From a checkpoint of a small mixture-of-experts model trained on Wikipedia: 14 layers.
Below are experts of layer 5 (counted from 0) of a mixture-of-experts language model. Rows are named router (the router's row for the expert), gate (a neuron's input weights, with its number), up (a neuron's input weights, with its number) and show model dimensions 0-191. Each number is 200 + 30 x the weight over its row's rms, rounded and kept within 0 to 999.
After each expert's rows: a language model's description of what the expert responds to. This comes from a sample of Wikipedia text that the model never trained on.

# expert 19
router,183,231,206,223,221,166,168,283,128,220,126,237,243,173,166,189,223,207,216,161,187,223,183,181,187,146,224,180,181,197,211,225,251,204,192,123,261,229,155,190,251,159,207,209,219,237,213,227,186,209,165,149,200,187,178,197,241,163,203,219,243,217,196,235,205,183,213,162,213,222,283,143,181,225,212,204,203,204,210,203,183,179,215,194,176,224,198,186,188,210,245,233,155,217,183,202,163,134,180,206,187,218,172,189,229,211,151,201,208,186,205,209,232,204,243,194,201,201,200,212,165,138,215,183,204,204,230,190,187,196,229,165,224,212,187,157,214,157,196,191,204,179,217,175,226,230,176,193,174,205,220,174,208,226,175,221,142,230,201,244,193,160,170,192,235,207,228,135,179,200,195,237,205,266,188,208,179,159,210,175,230,198,148,261,134,143,211,209,251,213,222,145
gate1,189,205,226,221,245,185,153,208,147,167,149,232,190,158,224,162,207,273,196,173,205,189,213,207,205,178,190,179,194,180,244,178,237,234,188,229,212,251,129,235,196,202,176,171,253,218,223,201,212,208,147,198,137,191,149,184,250,218,201,219,242,199,250,230,178,188,176,126,196,222,233,195,237,229,227,220,201,212,219,205,208,203,187,242,154,208,164,237,177,189,226,214,163,164,170,146,215,234,153,212,211,195,203,232,219,213,190,238,139,171,197,217,190,205,231,139,242,214,167,185,168,215,196,137,216,209,254,208,218,224,196,249,227,230,216,214,202,166,196,153,149,184,192,197,219,192,226,126,183,214,190,168,165,178,153,191,168,220,225,248,251,213,169,173,196,227,191,192,204,203,218,214,226,160,247,184,202,165,166,208,196,177,249,226,233,186,172,216,177,223,219,131
up1,159,244,252,187,196,204,222,145,160,195,169,212,228,226,179,244,188,205,210,184,159,218,237,222,233,208,155,177,205,215,129,211,231,198,172,202,157,250,251,191,195,241,175,164,220,237,226,213,264,242,190,127,189,198,159,225,184,207,185,208,166,192,232,157,197,241,211,197,153,166,222,251,182,213,216,184,280,204,191,211,198,200,191,203,180,179,210,185,244,176,231,215,199,210,200,208,229,167,231,243,216,215,183,158,195,183,184,242,184,203,201,226,235,165,144,124,192,257,236,239,200,213,225,176,165,231,231,229,210,204,222,182,171,172,271,182,194,206,216,162,156,208,177,192,212,221,149,155,221,224,209,153,198,172,280,155,208,218,201,221,181,186,246,191,196,241,180,202,235,228,205,211,200,278,181,235,226,204,182,237,154,191,260,188,205,209,215,196,196,206,173,216
Field names, colons, pipes and section markers in infoboxes, lists and tables, such as Full name:, Headquarters:, Website, Born, Genus.

# expert 8
router,202,200,178,152,163,211,201,214,156,226,193,218,196,175,185,132,222,212,296,136,241,219,212,191,128,143,223,165,189,188,218,209,242,181,179,214,204,202,152,164,222,188,173,224,225,182,222,206,211,225,202,164,178,193,174,141,157,190,114,228,223,204,162,258,257,144,234,187,200,205,215,181,249,192,209,182,241,186,178,205,179,185,214,213,174,178,196,162,207,197,267,186,211,198,188,170,164,149,237,192,215,233,189,224,208,178,232,192,200,180,233,187,196,186,215,249,189,206,211,222,170,216,214,220,202,228,218,250,197,236,241,213,221,173,198,174,222,233,244,249,257,141,219,188,190,239,169,140,228,193,214,224,173,176,233,165,175,192,183,200,187,245,196,200,218,178,168,185,152,253,196,200,221,228,223,215,179,230,191,187,214,181,226,181,204,199,198,178,176,180,223,306
gate0,178,231,244,130,182,268,159,198,207,181,204,182,190,198,208,235,197,210,222,209,221,205,196,188,241,180,162,201,192,189,209,227,180,186,169,175,122,252,239,170,220,230,220,190,233,205,197,228,171,178,121,222,268,180,234,201,204,169,216,206,186,238,152,160,167,190,137,154,222,183,236,136,167,220,213,262,256,213,146,191,167,202,190,175,200,198,172,222,253,200,197,247,217,176,178,181,178,205,217,222,218,231,244,187,237,177,188,217,163,187,226,177,243,222,181,185,216,146,211,174,206,256,191,201,175,205,203,222,190,200,213,191,183,163,190,252,252,151,190,246,156,171,233,198,167,136,196,179,230,166,184,214,223,204,184,194,186,196,249,240,150,133,233,186,174,197,149,232,194,231,243,206,162,187,218,184,169,188,168,208,213,207,189,239,193,186,182,149,216,221,216,227
up0,174,211,284,171,254,178,199,204,207,253,178,199,214,228,182,225,222,198,184,185,225,229,242,268,259,248,176,282,183,207,158,196,168,150,150,154,148,203,173,207,183,191,252,197,217,235,245,221,230,169,208,185,172,163,203,161,208,226,150,207,192,242,229,166,157,181,237,192,216,165,205,216,170,214,212,195,162,212,222,246,255,166,199,244,209,208,157,152,233,160,174,204,179,211,210,211,150,173,175,233,183,216,198,191,214,224,205,198,159,214,202,205,190,214,157,199,218,183,221,233,220,159,223,197,205,189,158,246,213,254,224,226,200,179,219,168,235,187,216,222,222,208,181,225,167,161,192,166,213,185,198,275,175,147,186,219,183,203,216,161,182,214,202,234,244,129,196,198,224,225,155,219,226,199,206,199,206,226,163,241,242,173,224,194,233,153,195,222,196,147,152,220
Word endings and short whole words followed by a space, such as bo-y, th-ink, him, said, and bare spaces in table cells.

# expert 1
router,228,239,205,226,196,205,215,210,207,196,178,253,229,147,204,184,182,184,238,177,180,207,223,173,174,159,201,222,165,198,227,243,192,206,145,164,227,185,150,195,238,187,257,251,202,230,253,246,252,198,159,203,175,163,206,178,201,117,226,213,181,234,201,216,273,197,245,212,182,216,189,152,188,166,217,182,231,176,142,208,90,174,184,164,190,214,201,162,173,207,200,169,177,201,203,169,228,179,237,169,168,211,190,180,215,237,216,215,223,164,231,253,207,254,213,220,186,217,223,196,181,178,212,224,238,216,226,227,175,232,189,190,165,188,152,124,222,197,227,205,242,217,221,221,229,187,203,164,181,147,169,236,176,220,208,215,205,217,208,176,213,195,229,225,167,126,170,176,162,223,244,209,178,207,205,219,194,266,223,229,213,206,196,259,194,208,211,239,251,177,195,200
gate1,222,259,225,204,223,224,258,215,244,212,168,141,187,156,189,184,201,162,200,201,204,151,221,223,132,176,249,192,204,166,224,195,178,238,203,175,172,206,179,193,226,233,179,169,213,161,197,243,219,210,168,243,216,190,198,166,202,177,182,193,199,212,196,198,242,187,170,209,216,178,236,221,203,147,154,234,217,187,173,222,224,180,168,174,202,132,167,177,245,197,146,206,207,186,194,222,194,220,190,224,228,205,168,231,144,177,228,163,201,143,264,212,164,166,207,247,214,174,188,192,210,207,170,168,272,212,218,274,234,190,209,184,200,236,189,163,262,190,232,229,236,172,155,232,224,233,189,197,179,214,182,232,217,261,200,191,213,221,166,219,227,230,166,221,219,215,155,215,157,197,239,233,173,220,198,173,195,215,211,266,205,192,292,264,244,203,191,183,219,233,187,180
up1,177,155,209,227,221,203,196,182,158,244,224,197,166,255,210,195,183,198,222,241,147,263,179,227,205,266,179,229,209,209,170,262,179,201,188,153,164,206,205,252,203,253,219,177,231,224,195,141,248,212,220,182,251,176,226,207,254,202,241,183,165,191,203,220,213,195,196,218,192,156,232,209,211,131,225,258,186,129,195,169,238,226,186,210,251,186,250,172,213,180,260,244,212,197,158,182,227,183,191,219,233,135,187,191,250,157,216,193,227,199,220,163,247,174,167,188,176,238,176,187,192,226,196,172,168,217,236,182,212,189,150,234,214,158,194,222,187,181,202,167,179,215,203,225,219,221,175,200,161,176,254,213,168,189,217,230,229,158,191,197,166,194,243,220,231,177,198,186,236,196,227,234,228,206,218,169,100,253,231,181,202,187,172,191,198,204,203,191,214,203,202,241
Short inner pieces of rare names and words, especially taxonomic authorities, Slavic and foreign surnames, such as Sto-ev, Nom-ot-o, Bosc-ov.

# expert 10
router,198,220,204,197,229,180,189,238,186,198,158,257,192,163,163,162,231,171,212,140,191,266,212,183,205,204,261,171,205,205,217,212,169,176,168,180,246,184,203,153,204,248,274,143,267,231,246,225,260,209,172,181,185,203,228,189,172,233,183,237,220,222,219,245,236,199,253,189,154,209,203,198,227,206,152,142,215,234,164,218,168,208,195,189,180,231,149,156,162,209,231,213,199,199,235,152,189,228,284,230,179,246,210,185,262,189,202,135,227,194,212,171,187,146,221,268,209,223,175,220,170,191,266,222,211,215,220,231,231,199,214,173,187,229,171,176,211,216,189,205,205,215,277,145,188,189,204,205,210,241,195,202,178,170,207,140,208,192,181,196,187,195,204,231,189,191,169,202,201,194,220,184,179,206,189,236,163,218,248,165,182,218,198,206,186,156,184,220,243,203,200,202
gate1,181,240,181,197,188,186,214,201,145,175,193,146,170,152,195,213,183,131,173,196,168,214,209,130,207,165,227,205,263,179,236,220,225,223,195,190,195,185,191,178,197,219,209,202,189,186,173,187,189,183,196,125,221,214,246,248,233,219,205,137,249,119,230,199,188,190,212,218,194,199,175,213,222,186,217,225,221,198,140,213,218,259,169,204,149,167,215,191,206,241,132,155,209,224,211,221,178,229,217,190,256,267,186,218,130,203,158,231,219,169,247,237,158,253,153,218,203,201,198,166,155,205,155,136,221,169,247,201,204,215,160,251,235,231,161,206,233,243,210,268,198,185,181,210,219,205,204,229,135,198,188,198,225,227,182,162,224,220,223,179,221,195,173,184,213,182,188,191,203,163,224,214,147,220,211,170,221,201,175,212,234,197,203,184,175,198,174,207,204,155,210,196
up1,195,212,154,119,188,255,204,159,221,221,193,198,240,210,213,216,172,211,188,188,162,207,195,235,232,167,183,209,170,170,195,201,179,219,163,216,179,227,199,207,213,192,218,197,173,176,181,183,204,263,203,200,231,210,202,195,215,196,165,182,231,211,219,171,213,212,173,209,272,134,181,243,183,156,216,160,242,172,197,197,220,152,217,218,193,191,185,161,211,196,211,208,162,221,203,165,297,191,213,234,167,265,234,251,204,235,220,180,191,169,217,282,172,214,247,191,183,206,188,221,220,219,219,239,164,186,202,191,190,242,192,160,180,198,192,255,228,190,201,150,238,229,204,200,232,178,222,168,274,225,195,177,161,192,192,189,210,198,214,201,178,209,114,210,159,204,260,151,208,199,245,218,185,188,239,194,167,268,217,246,183,168,161,168,145,216,207,177,205,254,152,183
Opening stems of common Latinate words before a suffix, often after an article, such as fic(tion), direc(ting), comp, album, film.

# expert 5
router,194,251,164,236,216,197,172,219,178,246,183,279,189,174,158,186,196,191,199,215,227,244,241,199,190,162,196,178,114,204,250,185,256,185,148,204,192,215,213,206,235,209,234,258,201,193,226,226,178,227,182,183,163,222,190,238,154,188,174,208,179,231,155,240,222,194,160,218,216,196,209,203,211,231,200,189,211,226,179,167,173,165,198,221,195,266,197,225,196,190,200,144,164,241,246,135,188,148,157,163,201,226,201,208,218,187,185,206,201,198,214,218,204,172,259,224,157,193,191,220,235,218,217,231,187,224,218,239,194,204,224,180,192,223,191,158,231,187,198,239,238,224,238,192,207,247,136,223,226,217,197,149,184,204,186,130,167,164,270,220,202,232,156,243,224,122,197,174,149,210,199,216,204,262,211,178,199,191,177,175,223,215,199,238,214,120,212,210,211,193,218,207
gate1,198,201,191,149,243,197,185,195,223,203,203,169,173,184,233,152,180,180,212,194,155,208,212,207,198,210,124,224,199,226,234,242,162,226,205,248,155,254,169,174,185,175,210,207,183,216,176,179,218,263,161,202,191,200,204,181,193,170,236,229,214,218,190,240,235,203,202,146,203,218,168,251,231,284,171,232,199,253,199,169,263,173,220,230,203,177,219,250,213,187,266,239,210,200,203,159,202,144,208,234,151,223,244,172,191,180,236,150,185,175,233,213,150,226,178,198,199,225,181,213,200,195,175,201,220,213,206,172,120,242,208,175,212,218,180,229,221,245,206,244,227,240,208,240,210,252,196,167,176,203,209,246,196,182,171,184,208,146,188,154,197,163,217,228,217,201,192,192,178,212,194,218,218,248,197,181,279,216,130,212,206,217,242,184,174,188,237,244,214,154,191,244
up1,94,235,169,158,251,180,218,152,188,217,192,206,175,198,208,181,189,202,180,190,148,204,167,199,185,180,121,197,170,174,203,197,205,209,221,155,155,164,190,180,235,190,201,201,198,217,236,199,177,178,245,192,220,179,226,230,232,226,202,190,199,245,161,179,193,127,227,231,154,141,178,202,181,179,170,178,214,216,101,184,218,212,169,192,167,182,194,203,221,160,158,247,246,218,271,217,217,186,182,252,201,253,200,185,188,166,168,146,208,210,190,179,165,216,193,225,175,190,230,184,172,232,227,178,212,223,193,199,211,190,245,179,219,228,269,173,224,203,224,238,216,192,211,146,189,218,216,229,197,179,191,155,215,161,192,178,242,230,172,211,168,208,215,209,207,193,188,165,223,197,211,226,155,286,224,151,212,212,226,205,155,151,230,254,191,199,235,199,207,182,238,200
Opening stem pieces of longer common words after articles or prepositions, like establ(ished), organiz(ations), pos(session), also Arabic or Middle Eastern names.

# expert 14
router,178,194,180,249,201,186,195,236,187,225,154,244,208,152,171,191,202,188,208,212,263,202,177,230,214,188,197,208,170,209,231,221,172,157,154,172,171,197,171,168,227,223,203,213,234,260,211,186,244,209,193,145,171,198,230,167,175,155,197,172,180,200,207,222,176,163,129,255,130,232,229,153,194,262,189,184,206,166,151,199,172,257,198,224,151,190,185,191,121,178,225,210,120,194,160,135,152,239,228,183,227,248,184,250,218,227,238,205,174,195,224,238,181,157,171,221,227,210,163,229,179,194,204,171,208,219,217,187,148,200,230,151,190,210,206,166,186,153,233,212,232,191,264,220,186,190,179,188,169,236,236,181,210,212,204,151,202,190,202,173,197,145,190,211,209,165,181,161,214,238,232,185,216,192,171,171,168,172,196,194,215,172,210,152,166,219,215,189,216,154,203,191
gate1,182,216,171,229,202,192,218,197,164,221,195,180,164,188,204,155,168,206,201,210,242,235,161,188,135,208,215,211,242,213,206,147,166,238,224,221,195,215,195,199,187,189,194,186,233,271,163,196,198,201,213,178,213,165,187,100,170,139,229,213,215,216,175,207,174,212,160,217,218,226,186,169,144,201,177,209,109,191,205,165,218,184,165,185,189,204,236,188,201,232,172,218,198,232,181,182,223,245,171,155,175,196,189,199,229,197,219,188,185,181,213,144,176,188,249,188,243,195,243,214,246,189,197,208,155,120,196,192,221,171,217,240,203,203,172,257,181,195,191,224,175,184,183,271,193,227,178,233,144,227,174,262,201,249,210,150,247,214,207,186,260,229,240,232,195,231,200,240,163,195,196,189,252,258,199,177,193,188,231,187,176,226,221,231,192,208,179,231,171,172,203,273
up1,227,153,197,154,228,187,205,178,233,177,197,197,190,217,158,200,198,169,250,226,204,191,244,172,185,176,165,166,190,231,158,251,287,211,205,184,255,200,245,176,215,212,166,190,207,126,197,205,192,181,199,230,214,216,223,237,188,226,185,202,207,201,214,183,185,193,202,197,267,208,197,160,191,227,216,222,241,180,190,179,166,190,218,189,196,195,246,204,196,198,244,196,224,206,220,232,194,95,251,204,211,235,242,189,211,176,223,195,213,251,189,211,217,176,153,235,159,199,244,209,221,174,245,219,195,221,182,196,162,178,184,187,211,200,192,177,227,209,217,181,228,193,231,137,253,169,170,154,292,200,165,234,188,161,239,201,197,272,185,248,167,200,190,188,204,154,218,169,218,195,166,164,188,206,235,194,218,166,162,301,168,187,180,228,212,186,169,208,227,254,190,188
Middle syllables right after a word's first letter, like P-ick-ett, s-add-les, vol-ley-ball, usually followed by endings like -ing, -er.

# expert 23
router,171,157,231,233,194,182,212,226,191,192,192,301,199,205,176,178,225,166,254,171,210,260,192,210,166,169,198,198,191,214,208,222,236,208,157,177,221,233,225,152,186,170,168,201,158,239,261,264,160,244,173,198,163,182,188,191,189,191,194,172,211,271,179,196,198,189,246,139,172,226,206,148,182,165,226,133,206,166,192,212,196,214,164,233,209,212,201,181,153,231,198,182,235,194,141,179,208,168,205,158,249,209,179,187,231,220,249,194,187,168,202,258,219,204,180,200,164,242,200,198,208,194,205,158,213,176,234,201,191,189,207,213,208,205,181,221,244,184,177,199,164,186,223,156,238,203,182,167,148,222,208,217,175,178,156,171,204,144,197,265,183,222,160,183,198,158,204,197,154,246,184,203,202,270,229,193,148,273,211,183,198,210,210,201,183,213,197,205,201,165,203,277
gate1,165,228,194,199,232,198,217,173,198,213,256,248,190,206,199,263,177,174,179,186,248,206,154,195,206,177,183,160,198,201,192,221,237,219,170,194,200,234,181,176,213,203,178,183,202,180,274,205,215,200,185,244,174,221,233,217,192,208,169,185,169,161,196,146,145,162,244,146,262,205,200,162,186,239,170,131,224,200,209,191,215,200,190,163,258,219,219,203,165,153,245,169,226,227,208,206,185,150,213,199,217,142,194,227,216,166,202,179,302,182,222,197,174,157,217,189,179,140,206,255,213,224,225,180,217,257,230,158,232,178,200,206,242,196,144,142,241,209,240,200,188,170,211,204,206,219,131,212,186,141,162,208,177,219,165,253,253,169,198,184,224,216,138,233,237,198,252,184,197,195,220,190,195,198,173,222,195,194,214,226,209,179,213,242,227,216,185,224,211,223,209,200
up1,185,202,186,196,239,209,189,151,174,179,143,206,187,183,236,209,195,210,246,202,181,190,143,208,208,248,168,192,201,230,175,215,212,214,236,164,188,206,195,198,185,206,193,173,214,264,245,192,208,200,212,219,127,188,205,200,150,187,246,172,163,188,233,199,209,168,234,247,213,201,162,208,220,201,152,185,225,216,144,210,212,207,249,224,170,157,235,220,236,157,203,150,213,197,164,187,194,171,192,174,215,214,176,248,243,165,234,237,175,169,197,172,233,172,216,203,140,157,148,177,190,206,188,215,215,101,202,188,211,178,177,190,193,217,207,101,170,180,134,203,193,168,221,175,192,213,197,210,170,208,198,180,169,135,181,193,246,213,185,157,189,215,195,174,164,160,222,180,182,210,224,218,240,152,245,218,171,223,151,176,159,225,251,206,210,251,170,195,205,218,272,242
Short final letter pieces ending a word before punctuation, often in names or foreign words, like Wheel-ch-air, fol-k, lexicograph-er.

# expert 22
router,211,229,261,196,128,173,251,195,183,213,204,195,181,178,180,175,209,188,200,210,222,234,210,198,183,205,174,202,181,191,196,230,221,198,193,175,158,229,230,147,191,252,246,195,216,235,226,248,220,197,146,195,169,195,218,146,199,173,185,252,198,208,199,240,251,175,206,174,203,190,236,189,222,223,171,179,195,174,139,199,142,226,191,221,180,222,220,139,196,178,246,172,177,183,223,175,154,201,156,189,203,262,241,161,216,210,189,174,209,173,277,203,203,209,241,178,178,214,206,230,196,104,245,187,195,184,231,236,198,208,205,194,205,194,176,166,228,202,266,251,219,195,277,239,219,219,221,199,154,182,237,137,141,193,206,161,137,178,171,227,167,172,174,226,176,234,157,193,157,189,186,240,247,195,204,189,159,226,234,208,243,203,206,206,194,199,199,194,198,152,188,184
gate1,196,220,176,199,220,203,246,174,191,188,183,212,187,201,225,164,219,228,227,201,203,199,198,247,203,162,204,129,207,207,197,218,253,184,209,184,203,197,226,184,187,231,215,207,239,222,255,175,111,245,213,216,151,156,230,198,194,211,200,175,133,177,219,199,195,177,201,171,159,151,175,226,243,227,209,207,224,205,156,150,228,226,239,203,147,213,210,183,227,194,193,233,237,259,268,200,194,177,173,186,169,201,197,231,165,216,217,164,197,208,225,150,184,225,188,201,149,183,141,216,184,172,162,222,154,225,168,184,271,216,131,152,180,176,189,140,195,233,131,221,230,197,211,176,174,264,187,195,214,122,180,159,198,209,237,223,199,208,183,189,198,181,200,132,194,187,180,211,185,200,190,226,177,222,231,155,177,154,217,197,158,200,166,185,172,194,208,134,194,197,160,178
up1,153,156,257,227,247,237,145,196,242,257,170,187,192,179,249,215,219,181,174,186,183,210,191,173,187,153,183,179,210,183,193,223,165,180,197,224,239,178,223,225,196,173,256,205,198,220,203,163,263,168,225,205,173,189,205,211,193,220,222,216,196,267,209,267,234,179,149,154,222,177,205,218,179,167,182,201,206,224,245,191,178,212,219,225,164,220,176,226,182,244,213,181,223,143,224,197,271,230,220,182,201,182,231,198,226,273,206,170,208,215,217,169,160,190,153,190,238,245,212,166,225,211,163,198,216,199,133,253,186,212,185,235,136,228,159,183,180,201,249,254,219,203,199,215,261,188,188,203,125,181,203,182,215,245,210,157,214,196,174,224,255,166,211,168,200,167,195,225,188,212,243,181,209,205,153,202,223,179,204,187,195,162,252,199,186,202,154,172,235,240,228,211
Pipe-and-space separators between table cells, plus semicolon and slash separators in lists of numbers or teams, such as 4 | 25.

# expert 27
router,188,158,178,183,148,137,244,209,199,204,171,235,233,178,230,192,180,154,237,182,206,226,227,215,197,177,216,135,181,143,201,193,239,145,195,174,251,215,246,159,244,210,207,210,204,257,173,206,233,232,150,173,176,182,211,180,200,173,197,220,199,221,192,202,195,187,188,167,188,245,213,173,223,228,218,199,181,200,155,218,188,209,141,201,185,251,224,211,185,231,203,194,204,238,151,189,183,165,234,224,180,245,216,136,172,168,199,200,183,220,228,253,197,147,221,230,175,212,197,228,115,170,210,213,245,240,226,248,183,208,175,166,183,192,227,194,276,185,214,185,225,190,209,177,266,182,145,184,176,235,235,239,208,184,167,148,174,206,216,249,192,192,205,211,202,166,190,179,187,201,248,191,182,191,225,204,187,183,217,195,157,179,203,198,135,125,224,218,258,141,226,198
gate1,217,194,222,190,204,153,251,197,217,190,166,221,234,189,223,268,242,225,219,177,158,212,209,197,249,163,177,179,220,159,220,151,153,269,226,164,207,216,182,215,194,129,178,244,218,140,191,172,236,181,213,274,170,184,207,169,209,192,244,177,198,229,201,215,264,169,194,194,205,208,179,190,149,231,199,197,267,167,181,225,163,202,207,193,242,239,202,193,241,178,144,135,194,191,181,180,193,193,180,237,240,179,196,230,236,163,179,190,202,188,183,158,207,192,150,214,210,260,214,229,227,192,215,228,187,220,199,240,218,202,239,168,170,176,161,223,192,173,193,212,261,205,249,147,171,195,183,186,194,162,131,229,194,199,215,247,186,185,230,237,197,194,214,205,241,216,195,235,142,136,250,182,161,222,248,182,172,201,203,184,207,168,189,243,203,193,185,200,199,147,175,206
up1,222,156,215,217,187,193,232,173,209,183,211,183,199,245,205,143,250,159,192,237,209,234,207,244,183,206,159,193,212,187,230,214,210,133,222,207,194,174,193,209,189,284,248,184,233,194,211,211,201,141,162,199,242,178,184,184,238,173,211,191,121,189,202,231,192,254,215,235,201,121,228,241,242,219,185,219,174,176,156,176,216,238,187,201,171,162,256,176,211,166,215,201,251,235,168,214,165,180,197,215,245,209,165,199,211,216,192,164,176,182,165,233,212,237,240,195,169,158,177,168,184,169,247,162,189,203,196,162,175,146,184,170,203,212,200,179,187,217,238,199,207,221,231,239,192,225,226,214,225,212,209,166,196,178,225,148,144,189,175,149,158,166,228,236,236,141,214,205,234,170,222,169,207,234,261,195,173,204,193,146,186,135,202,215,138,218,183,199,190,236,195,213
Line breaks, list dashes and table bars that start or end rows in infoboxes, credits lists and tables.

# expert 4
router,227,181,215,233,143,166,211,210,203,274,176,219,213,175,203,192,209,191,195,180,230,241,203,208,184,178,222,194,159,192,232,228,208,208,213,193,250,198,189,147,193,217,215,236,209,248,216,197,198,223,146,171,195,150,191,198,204,208,212,188,282,261,186,284,216,146,227,241,182,217,229,137,239,166,183,186,195,178,166,177,218,200,150,154,183,218,166,177,194,181,159,160,193,194,160,162,195,186,164,203,201,204,187,153,183,190,181,184,198,193,211,162,201,227,169,272,159,210,173,221,145,214,250,173,245,258,232,275,190,203,188,214,170,207,161,171,203,219,215,227,229,162,287,172,209,223,154,256,200,186,190,201,189,210,206,191,187,177,156,217,203,171,233,206,204,153,184,244,167,226,234,214,209,209,160,180,183,216,262,171,209,160,182,153,184,183,220,198,235,193,223,179
gate0,184,143,193,227,171,186,171,239,202,234,228,215,177,236,166,206,240,261,214,185,220,254,205,195,166,155,187,162,245,136,229,257,153,194,204,234,218,192,210,271,235,159,189,196,226,205,147,187,201,200,227,190,233,168,198,173,128,220,187,165,189,250,165,254,229,207,244,272,215,262,204,235,196,170,164,210,216,194,201,164,178,180,229,214,170,195,195,165,198,180,209,198,240,256,163,184,162,220,212,235,170,218,201,122,206,209,232,217,197,172,183,174,130,181,224,204,201,181,161,209,213,226,199,150,211,183,186,215,262,195,218,160,166,191,191,193,209,158,239,190,159,196,186,208,233,181,188,199,239,199,192,206,227,209,237,190,180,166,171,157,180,196,240,200,194,198,169,259,194,178,256,159,235,157,230,222,193,164,190,167,233,220,194,139,178,212,206,173,220,184,205,192
up0,216,182,253,180,166,203,241,214,236,199,215,242,256,247,208,201,184,179,210,245,187,151,163,241,172,142,253,180,208,169,202,202,159,194,240,217,160,152,249,243,214,246,206,250,233,199,173,208,247,236,222,192,239,161,209,198,214,214,170,201,182,273,198,244,221,248,183,221,207,218,229,214,162,239,210,252,250,178,160,221,172,234,236,176,232,193,212,211,208,206,206,147,225,190,203,177,202,239,230,237,158,208,216,160,161,218,215,177,196,231,180,177,111,211,184,208,252,244,181,215,193,242,203,189,216,172,189,203,187,229,193,234,187,203,189,189,145,182,250,155,179,136,237,227,160,247,213,204,228,183,179,190,187,200,180,210,209,199,174,170,190,212,210,192,203,152,205,230,220,203,245,191,222,202,178,240,165,222,258,153,247,165,200,147,170,192,204,189,253,216,224,200
Single initial letters, mostly capitals, splitting off the start of a word in tables, lists, names and formulas, such as H(SM), W(ailis), c(atalyzes).

# expert 0
router,238,255,214,206,182,197,201,222,177,199,171,205,231,180,209,170,220,131,223,178,206,225,174,173,159,226,235,174,224,160,243,224,213,188,197,184,215,262,178,172,184,156,186,193,162,221,225,237,191,219,194,133,182,168,249,121,172,227,171,193,201,248,227,253,204,178,258,236,161,232,233,161,223,249,217,186,210,202,198,174,203,222,206,204,165,212,192,164,182,219,175,217,211,191,210,180,164,219,253,179,209,205,175,222,203,211,212,190,269,175,224,202,193,138,239,225,159,172,118,232,161,160,176,203,201,188,212,229,194,239,227,170,224,226,160,181,198,212,249,191,206,156,218,235,229,209,163,217,207,186,234,207,164,172,206,178,195,176,218,212,223,147,228,237,193,159,216,218,183,212,311,221,203,181,197,184,175,162,216,153,222,183,184,154,146,176,213,211,244,218,234,228
gate1,148,208,191,190,192,178,222,216,212,169,154,194,207,187,227,253,259,217,195,205,195,209,184,224,209,169,160,191,197,216,255,197,190,208,199,232,197,120,259,199,193,192,203,214,193,193,201,156,201,150,219,142,194,212,232,209,246,184,196,174,179,182,175,291,285,211,243,161,222,215,206,235,190,223,191,212,218,144,171,218,193,199,177,221,216,195,197,194,172,214,218,169,248,202,200,169,198,211,221,260,181,225,193,230,218,156,228,172,207,181,159,178,226,195,179,182,199,192,194,192,108,207,238,163,189,212,173,222,165,149,172,213,184,200,208,171,232,245,187,188,200,163,192,199,204,139,223,185,159,166,234,194,210,175,164,220,220,158,143,240,201,230,260,184,223,201,207,217,218,212,259,170,255,114,182,251,149,235,208,218,176,178,165,188,167,249,195,185,203,244,181,183
up1,186,216,220,217,226,196,205,239,219,210,202,177,179,237,233,149,156,227,248,168,194,180,228,190,240,205,226,155,245,170,256,177,176,206,180,202,197,253,201,186,206,216,193,152,206,214,197,229,146,282,164,210,212,205,209,159,186,220,218,206,213,217,178,153,170,216,135,173,168,169,128,252,232,164,196,200,198,182,185,235,209,224,253,188,191,212,251,253,196,209,231,222,210,200,215,168,218,159,202,235,227,223,252,212,214,225,206,212,199,263,233,229,223,180,204,242,183,162,217,196,223,236,232,262,180,194,205,232,208,168,191,205,204,162,212,191,161,118,216,188,186,259,167,171,186,261,208,182,218,232,195,272,205,205,173,190,195,220,205,223,205,214,178,209,191,223,211,187,155,199,145,167,157,274,223,224,229,151,203,230,212,191,181,197,184,187,221,185,129,150,164,195
Adjective or modifier words and endings before a noun in names, such as American, British, Green, Electr-ical, Comput-ational.

# expert 30
router,189,207,236,222,205,187,167,207,184,257,174,262,223,177,224,197,223,236,188,188,206,207,227,168,191,163,218,166,196,182,192,210,265,148,166,201,194,176,225,126,241,189,248,193,166,243,171,254,174,205,193,172,181,201,260,157,196,200,177,188,192,250,206,214,239,164,229,199,226,227,223,179,173,216,224,188,148,218,177,154,197,309,226,208,138,230,223,185,176,210,194,187,151,200,184,173,152,218,220,210,188,210,217,195,212,239,226,142,215,166,195,247,228,181,205,205,149,226,223,241,169,179,182,167,191,259,210,227,180,180,191,242,142,180,173,186,214,156,177,209,199,216,238,146,226,259,179,177,203,194,181,233,202,218,229,178,215,199,208,170,166,222,202,274,205,211,156,210,167,204,205,181,182,212,131,193,200,178,178,223,180,212,167,209,160,158,232,206,225,135,223,202
gate1,209,218,208,200,171,248,194,240,240,205,195,282,220,237,232,167,221,237,197,218,235,241,196,195,175,216,205,209,213,213,193,203,230,162,159,219,227,220,217,230,188,167,196,225,246,223,206,224,211,188,227,196,227,172,176,212,184,194,172,229,182,193,168,200,234,157,203,118,252,195,227,194,211,203,227,214,127,207,176,227,186,197,192,233,175,233,177,187,202,196,190,176,223,156,186,239,205,232,193,214,217,167,278,182,177,187,207,209,252,230,226,216,222,233,188,179,187,218,225,126,204,260,177,206,144,212,192,164,205,179,214,222,251,164,209,159,183,239,201,276,268,151,203,204,213,251,195,159,211,217,173,212,147,210,185,172,246,216,190,184,179,238,179,228,202,219,186,278,179,177,216,244,206,186,198,192,213,217,175,248,193,209,191,190,198,191,199,261,271,148,277,191
up1,238,218,222,206,217,191,218,214,239,207,191,240,225,200,228,164,162,210,227,167,233,226,153,170,174,217,234,196,180,164,181,247,167,226,214,260,192,212,203,233,168,154,190,197,224,208,134,207,236,235,186,216,164,108,190,228,195,225,181,207,235,158,155,183,201,216,228,140,189,215,210,238,192,220,215,214,174,216,135,173,209,251,161,257,213,191,212,203,163,225,172,145,200,141,187,179,200,231,224,237,213,171,139,218,218,197,231,212,259,138,191,214,200,211,182,237,185,182,251,188,234,207,140,225,213,164,191,160,196,212,175,222,192,204,205,220,159,180,227,220,180,164,167,200,184,179,189,219,204,244,204,186,218,204,236,213,165,272,173,188,155,264,216,225,212,215,192,182,166,189,242,193,227,245,208,212,237,184,151,235,246,187,203,154,177,149,186,224,254,179,209,230
Short letter pieces inside Spanish, Portuguese and other foreign names, such as r in Bar-r-agán, u, Al, Gu, and Par.